{
  "num_hidden_layers": 8,
  "hidden_size": 192,
  "n_experts": 32,
  "experts_per_token": 2,
  "d_expert": 64,
  "d_shared_expert": 128,
  "hidden_act": "swiglu",
  "moe_layers": [0, 1, 2, 3, 4, 5, 6, 7],
  "router_score": "sigmoid",
  "normalize_top_k": true,
  "routed_scale": 1.41,
  "balance_loss": 0.000245,
  "balance_bias": true,
  "init_std_router": 0.0147,
  "lr_router": 0.00098,
  "vocab_size": 8192,
  "norm": "layernorm",
  "norm_eps": 1e-05,
  "tie_word_embeddings": false,
  "optimizer": "soap_variant",
  "learning_rate": 0.00501,
  "beta1": 0.95,
  "beta2": 0.99,
  "max_grad_norm": 2.0,
  "batch_tokens": 65536,
  "max_seq_len": 512,
  "train_tokens": 303300000,
  "max_steps": 4628,
  "dataset": "wikipedia_en"
}
Below are experts of layer 2 (counted from 0) of a mixture-of-experts language model. Rows are named router (the router's row for the expert), gate (a neuron's input weights, with its number), up (a neuron's input weights, with its number), down (a neuron's output weights, with its number) and show model dimensions 0-191. Each number is 128 + 32 x the weight over its row's rms, rounded and kept within 0 to 255. Numbers have three digits each.
Before each expert's rows: "raises" lists some tokens whose logits its average output raises strongly, later layers aside; "mostly gets" lists some tokens that are sent to it at least half of the time. This comes from a sample of Wikipedia text that the model never trained on.

# expert 27
raises: " the", " this", " its", " a"
mostly gets: " of", " and", " to", " by", " in", " on"
router:099112139122151136103117123168154115137151144109139114142124113052140165142141155130131110141175090135116067067137115152134153091118169125129139114130135167090127151178039099191195189150124138114092110225141113170115226071151131119094093152151155093166092110159082090072157108163117192140116134144104143107149126102130136118139157125143114118147113120162172143184135127062124112100122082127129103093133106105116103160080118126080077117123180136108125104149055116144135064201149125108088129180096064113130122165136140136085141031091117194192120098131130139132102101137129127136
gate2:159170094101156127162165073150126122114182123128149114146132071122179063117089173156142081081171166183097112078194129139078199138157143113106149135161134093088129154113133145135219089073096158081130156149089180173129156060069127152143069113124145173096188076142120145209125134127149174121130172126105095142129146114058086107092131089130101115118177171106141120114122144121139121141105098124163105153121111098142165107088134148086089123189130097108118138152156144112097172105098136157071111121139084184139173107140107178163142164089094146116088115111123184125159102125127096158
up2:144142130092092115141162154120114186169085094128094110125148215144064147122100096166129168121072094139122157082042164164138104115123155117174100099147180128119090079148092108155080185122161114161101116151108177138178160129171120132133167120110138092121105100061116116091116119115100120112095093123121185200163072147135142111148113124154175101132101093139181155101131043072105086081167120121117092128108144132122093144201123077146160151070123167077163112091125139128131110117119097113196145179101115159185112137107173161074166145119148132098174144130164118130057135106102123129
down2:098084031170111148117051117110167152146109116122108166217093140121077185132154156100165143132108118129089138124132130119159120218148094110180136147143151128088159094126144091110120130126103117079144153150170129087133098082090121152171181052064071131184100100093177108165100092146109128124152107108148163109104138102139119148065133087180146105142100169177128134148091173144118150133154128188137149097083144112142165130113098145126148131151161153122155099119064115117152124147141126233146064136152121132115152160101158118122120122079179127094108151110095175084122078106177087132
gate3:125137170102149120139129154129082097092129200090120085085164121127072162151166095165151084182181170151132147117174118147117148149149167130093096186067134202079153136112116094089079100171151159119115112132171083141138163152128141145147098089163164080181115177137117094178127153116155152159159121110138132157108098077095153118128107103109106140177159180161179196143132126138091133124155151145114160120124078119116145076167156194132129104103128099154101166206153132123135087184115165146139176155142128125189191127164168126061141108167179159130116058142151061124154167122152131125
up3:163171135126141140115107144118086135072094182123186109153180191128169146150091107121155087143077167098154178163107095155101176110135109131109089155108120108121167137106107155135137160049134112143125112098137123090170121181104129078168095137135111154105108084121132157150143054111118135124111203158109122104129067172126124157116102076144087086103152075154149115100095067086088133156117159167191132106102054115166102113095118069105138141142156153137195125160132154152126143121126092121139148150143084215099187130172184141102082095113068166152126190153093131135184145093118126079
down3:146137148127131137150107159140135084146110192103119125173130111145157161121129129110157107138087176177107150174172110132144156091097124093135048166131155098128184119149086098105124076084106126132032129145163152091110126152124099063126154108122161127127072131135059082132133107104086083109147156118077095151109104174122114142114133046151135151132138121149178146121111081141119089146113181157149126110123141161122125169081118076077134137108114104192209070139121155119102139144121089159184116143111076176153152118162163155126114191090098247123080095099057125143139115094155127111
gate4:160124189127110107114128157134086148183099124100105116081139129102152129096140171164158180116120095175120102193167095115144139133164140167120114124111122123145153189125128149128105090103165130100101140097121109160152081102100096124131166205168171142193165136039170101076170111130143114129176082222098107146124232144142137109138119122201099116152121174127082092155148052138109144110137153136138104137137119171103147111170125129168130129148127105160143135136093109137105202179185193100159126105049151092164126116117098124083140098150163153069131142122085120123121074144140130174
up4:155111155146113094136167151195154095145135116159064135107146129091187110189117144099140090182108153179165065123112184119127098157101136108134101168118132077111181072031117118127158139129142127117079113123123139141175131123126146155163151085069133139156114081163081143119129143135113113111143138121079125112129139146138116106111098122099089136142167122179191130178166130132150187088141128122171064169197087082091067147107087068145113136171117120147104067082168054125155151038190140138150171113152100143126170080123118119129153177118184162151142119125132133133079157102142097120
down4:027118093144151137128143168130149177125121128104181127095110086129060106148136168112148162080103115110073169091136071125154188149096101175135089081128141128152123117162064130115110109138066145138109112214136186111069182164162104076127108111155158068111163185127070112152160138068072063180139107135131137102135142123129129069145112181124139060191087094090111170136135095106168125111143118162145184175134108129137109155127168171142131114076122165129138160128156126162102108108098083090120148117143156107082119109099164178165110165138087137157112111139119123127113162180123165138

# expert 20
raises: "vert", "n", "ipped"
mostly gets: " ", "=", " de", " con", " un", " +"
router:117128152141217070102115117131108143155124146100210048148106129098157133113136085151152149137088158056170107133200135133182067133113138065161128140106169130120178120114108118177137095045120132118106167159168135137115124068189118116157097154112152094113130140067099214110121125170086094127127087146126158073082124113134119129119102099178152135096161106165110094171091155203097124101133158194113117135112093149101136139101130145096166076073081117122158145169136042145159158118151070167108120162159134100113144141124074108126155128173157154126137122166137117105137101138156126140
gate4:103155088079160116082071126134099104100141107163162123141141104173107112127084139120141127145171099126131107159129119108135122137166120137083109159152156156095164114038148126101074158102111117050076147133089075077127069176168109146134088099120157158169137154095166127106130197158125111097115152102141150085096124126078105135120190193145101079101064155140142137151090193186122132137157090098119151128124108161154140039090105092117136160140176153047156115103131170170141169139096180133103180095140104121151116142125101200106107157148106167142161119126050132167097145136093171135
up4:175105164154149191138129124083144072116117121104094143128139116205118116111178088124101138114117178092110157188187194152104143143174103152109151068117171133089129201124195122128096159145148072159159096135125156152142173093139086131155155111125140136140153138157120177132109108134159136109107097129105169130106168074077068132140050130136127161149146098109141074139069076162125149148132127179121138093100185116147186132111174150082131137104116122169126087138056111184115147152141070132126174150146115119142043117159115105152104102180123162128051111168142108156123112133107056097
down4:182145142086091133170156184133108144084141149143151130125194117058140092136124089108134159123134176123171137113131128092154053156086129149116080126119148085164101078123104113138189113107135223119119150161091102104067148164157154097113134141140106094145104112175129132101153111137116139120093215114179085091163080135159126085074166121160137103139137136186127101112095150142141074070166112080124178169182108117135120172129119123164202099139101132125134154113171111105077131181145128136086136154120182098118123176142132212193095100120104123134182170102140165083142084133113164100
gate5:142147147074134151139098091144133132148128158085107148121094121126152166092117168173124139094145126152147112097121132132189085145086085142120133165136165173108122104127091145148180165094116124122114187175140116109161095124155158178087092190078103145183086113111177140180059125141238076163147171104136099114103156118080096109130122118145115137111108127135127134106123136123140172149086091151129114206123055154161052158185165130153162144145141146126110185126111125126109138092169117139133162148153091107170142024081127079127083103115131140149150100169220120099183139114148085108
up5:128164077135144108087130086152087138117117167134143152034125139118102118165184136112142160081111140133050098172113155165132155176077146095147108134115132155164172150121185128161159143083096171106080135062113040130157058121160107071112108122132148126105094115121103146103130133074109144090124130175073128147137178180132139144087148121129080106128141148142164149091092153121156126185108123140193076127135149128164146174165129096170113123166148098125098105170060127133131172116151219088139197137133127114079144113165153122100101096122130172200158104170152195106148107127148130121
down5:100127168123144154174120113089121178156179053123151157173149139139133119131146112110108091178128135108168124110148186138143157105123185166107173099197131163102090146127073163139147118119151110178167088123159161169134172123149165130173120134106138104145177132056142177147128110147088119121062109126165164107133144060158093117220072125087146147121092136098096173165183103141188178094159167115116121116121111101152092103136133184104135106212117137137132154084195157091082144097138093148121145089143108093164086132117098122107136118141133102194079177160158154165105119136055149106
gate6:168127164210149130136184151163124160174144132123133141069134091077161155097168150102148085103118094133177097115173099132170159119131136068150088185134142139127132105100067124092108135136110134158134095099080111198160117115131158111122072134131169123114156076163091102097114138089149080102136129131150141105152176066142086137110093178153142134197172170117126135077057126191099148114081168143120114140086101174179180096144137142120118068112119139154172109116100172109151167123075138160098096108182099108164089134127163133080128124123164106059119134133112162199094081111082184124
up6:159099115081090209136084086075096135135113110121157122181141150138156136129139084164095189133104125099067134162059138170111132156126155169101132144125145131179069123113199140178131150133154110157149143121183170138124167099175127180092193091121129141181129148152201104120175120129084112157133092142195128151116150189091171132137176105132099137093124153158153132147154154056111066132177083167122092071110130148088085141151147102126173160125174066107116107179117084180148078115141100108140155103095143161110156133163099150159112105128096173170131125168134134135153173099165127083
down6:159093121080131119102074063089163141081123180146133088199121171098105136083126087121152141181125165147100118134126150121125159151162113132102184104106182100096155089116126117135121136082121171101107105112169136097085173143110164159103117144109173195144161140165092164164129164134132148105059120128064196142125063135137096164105097089132159144103165105138169129131156135064119141134145171103159107131136136075157080199102115100106064173121134169092094151128135154105114062169142116108109131127074134169137148096109114155183081109103122139083134150129170129024180113107133069095

# expert 6
raises: "ath", "l", "ch", "t", "os"
mostly gets: " On", " An", " e", " per", " El", " pre"
router:093149144103165115112112099121174132117115111063184050220150114121117144128150070142132128196123171119132167067213121076099094092095152141167144126119170173132126094138110121133156151129133150107133119127147147143102183114133127152144086150108144148146097205112115141093115159161140112101091092128108171085088098076147129120097148104143186138114126129088178141115139126149111081152128159107090093128170166076153176140078106148099098060096077075117149117120148124144117116114137118140114095179129179130056118147167077132089136124232176179059117122149165170129130084158121113109
gate1:199091101096141090132132157112129165164161089129126168176125156135097146089092111097133154178123130119119109141113190133147107156113141079158160172150131154075135075108183140103123161123136147161147134200172168127139149141136147142117107114142131131150127121125080113065090131154124115125077143153101067123129106175109080115149117103159155159147130152131095172113223126065155139103091116095165140087156126120120151090089126092149130122097136167073077166075098075157127086155129147167140139168213110131090177198116055160201129145066187094117140168149159125170151150131103182169
up1:097123166106097122130150100111162165110164146099083106170101174060100129169163139118129137166123139109173153099165078124165118183091186109162132139157141144121148123151072098100116160105150088129072137147130131150063122087091126125105166106105114128128146174101116141123119165139111108086149165118090107158115138210175177095111149084120179155126063163085145131125118124197128143145115123046119129160169083162087120135182118113095116127168108184157076153119115144192172099100037120090155074156212086105128137146091115151139147175132183118116076117118166173100132136167142073120
down1:153106101158150073131161132166163136124146149143114117140095105187186172091121133197139123070120162172125174119119158089140164141169126131126125077112192142098109107134203115119130125182079185161127093103143080154109092146175103127177108143148182086130119093130115129128151111102189159214131094126142119146167157095127121050175148130187125111124138106175117096138124192071165089158103143093112170121128116146099140114122166151136110114115155107165186092140171106147114127096172161141101152105078125189102166135133132075186143118153100059178146101078152143188068077107119131105
gate2:137137100061146106090131122110140097108144131152117124090139143123109063145088058102138176125129095166106163148191142090073150135050140077163079125125135144130079110153084094140114164110130151174121106070104144147139163109174141107127058119155127183126106207109157163101132142177141186076091164201081216138135144170144161164132185141104145106109137157093135123144099115159147098148154136152116134113150125147093146124131117143077112113115143129135141150173094096078094130082126145157176137093155141109083123109235116151162111184165140141159085164130187152140123129110059157166
up2:177161166101131108092152128087138115129133165141127141094128154099080035161124099113168110115124085119097142129095065143084136124090119123095099104095114104112147139138035137169093133106174146212144071055156132095134088145127152088089102159131142148117134180123137211056124103109109211115059119119109135155138160183148105153100153129059142144108108129143108118158122130166135114119128120158104132210142123125120176076115133136080149198146142173077140178164138147122080113086157155118139134106137130111148120102120091152152073177142120129104067164122155139156156166081189097141
down2:160080157104140090126158137159130102070098122092064145083154123173058106185107099146054130140104088222135118131196137117168123125111112056128054158126097095131069118095151138116104088141126060117115088113108128130146127080109088110173095127154116106103133154130111130190131142127142130182114181153113136134114111166173163120144132197080167159106089089079136102144120122153120128172132093158131186130130187104122136091117111136132125089094119162126073152103130113174123122066155203101129168114103135101075099126114122094143125142165121105085160167106164102105117125135065219134
gate3:076145149156109170124086142059107085078118103081144134110096158141074106131140106106101132156131139095077127159088101139121120152151167143152190090145089142104149136144143117123157151175136158122121128124179104161147131109158113148084057165106065171121173167117167152143088116137127141113199147140118127146111123135147120088123168110127132090096114172100170124078122173123130139113148165172115163133135088117143054137089171145182105064123075160089137085061088119104134145109138150175186084172156144110126147066155087127150083097061087118103074193130182073191098137101077102086
up3:135096114142099087111168120101087083145118114093146113082122146152126153126148140140138110099084146135102170169174111124183116097151168202141128189153078130134162104080100141128117092125132103113101118212125118144194126122158070117138185171099141137187119183120112087077071144144125088090068115082083134140095152193093149138157105098059101101110180123168105122119139086098118087136158188187098139106139099125145118106151104147133160138183162141054102151096097052100130078106151132162156169104104086169145059071112125114160185121126139146136130100108128116141139146164135088064
down3:151172131178142196109140137095102095025121119165141144139088182125166182114130115111065102099165085161171138109119206131136130165146136157098160152144072144132144143160153173148123160112145127141101130154083162072152137113128099171119120099136104127100077116131114128163158081119143122139176179161128126174132149185161103087163116126086128083059072188119149145134092122120104116096168069127113095137193147082115111217147113135099137132098160132115143126105131123109166109112140086073170073178165116126200122188148123145132145148165109114034172105098146108146176116113140133131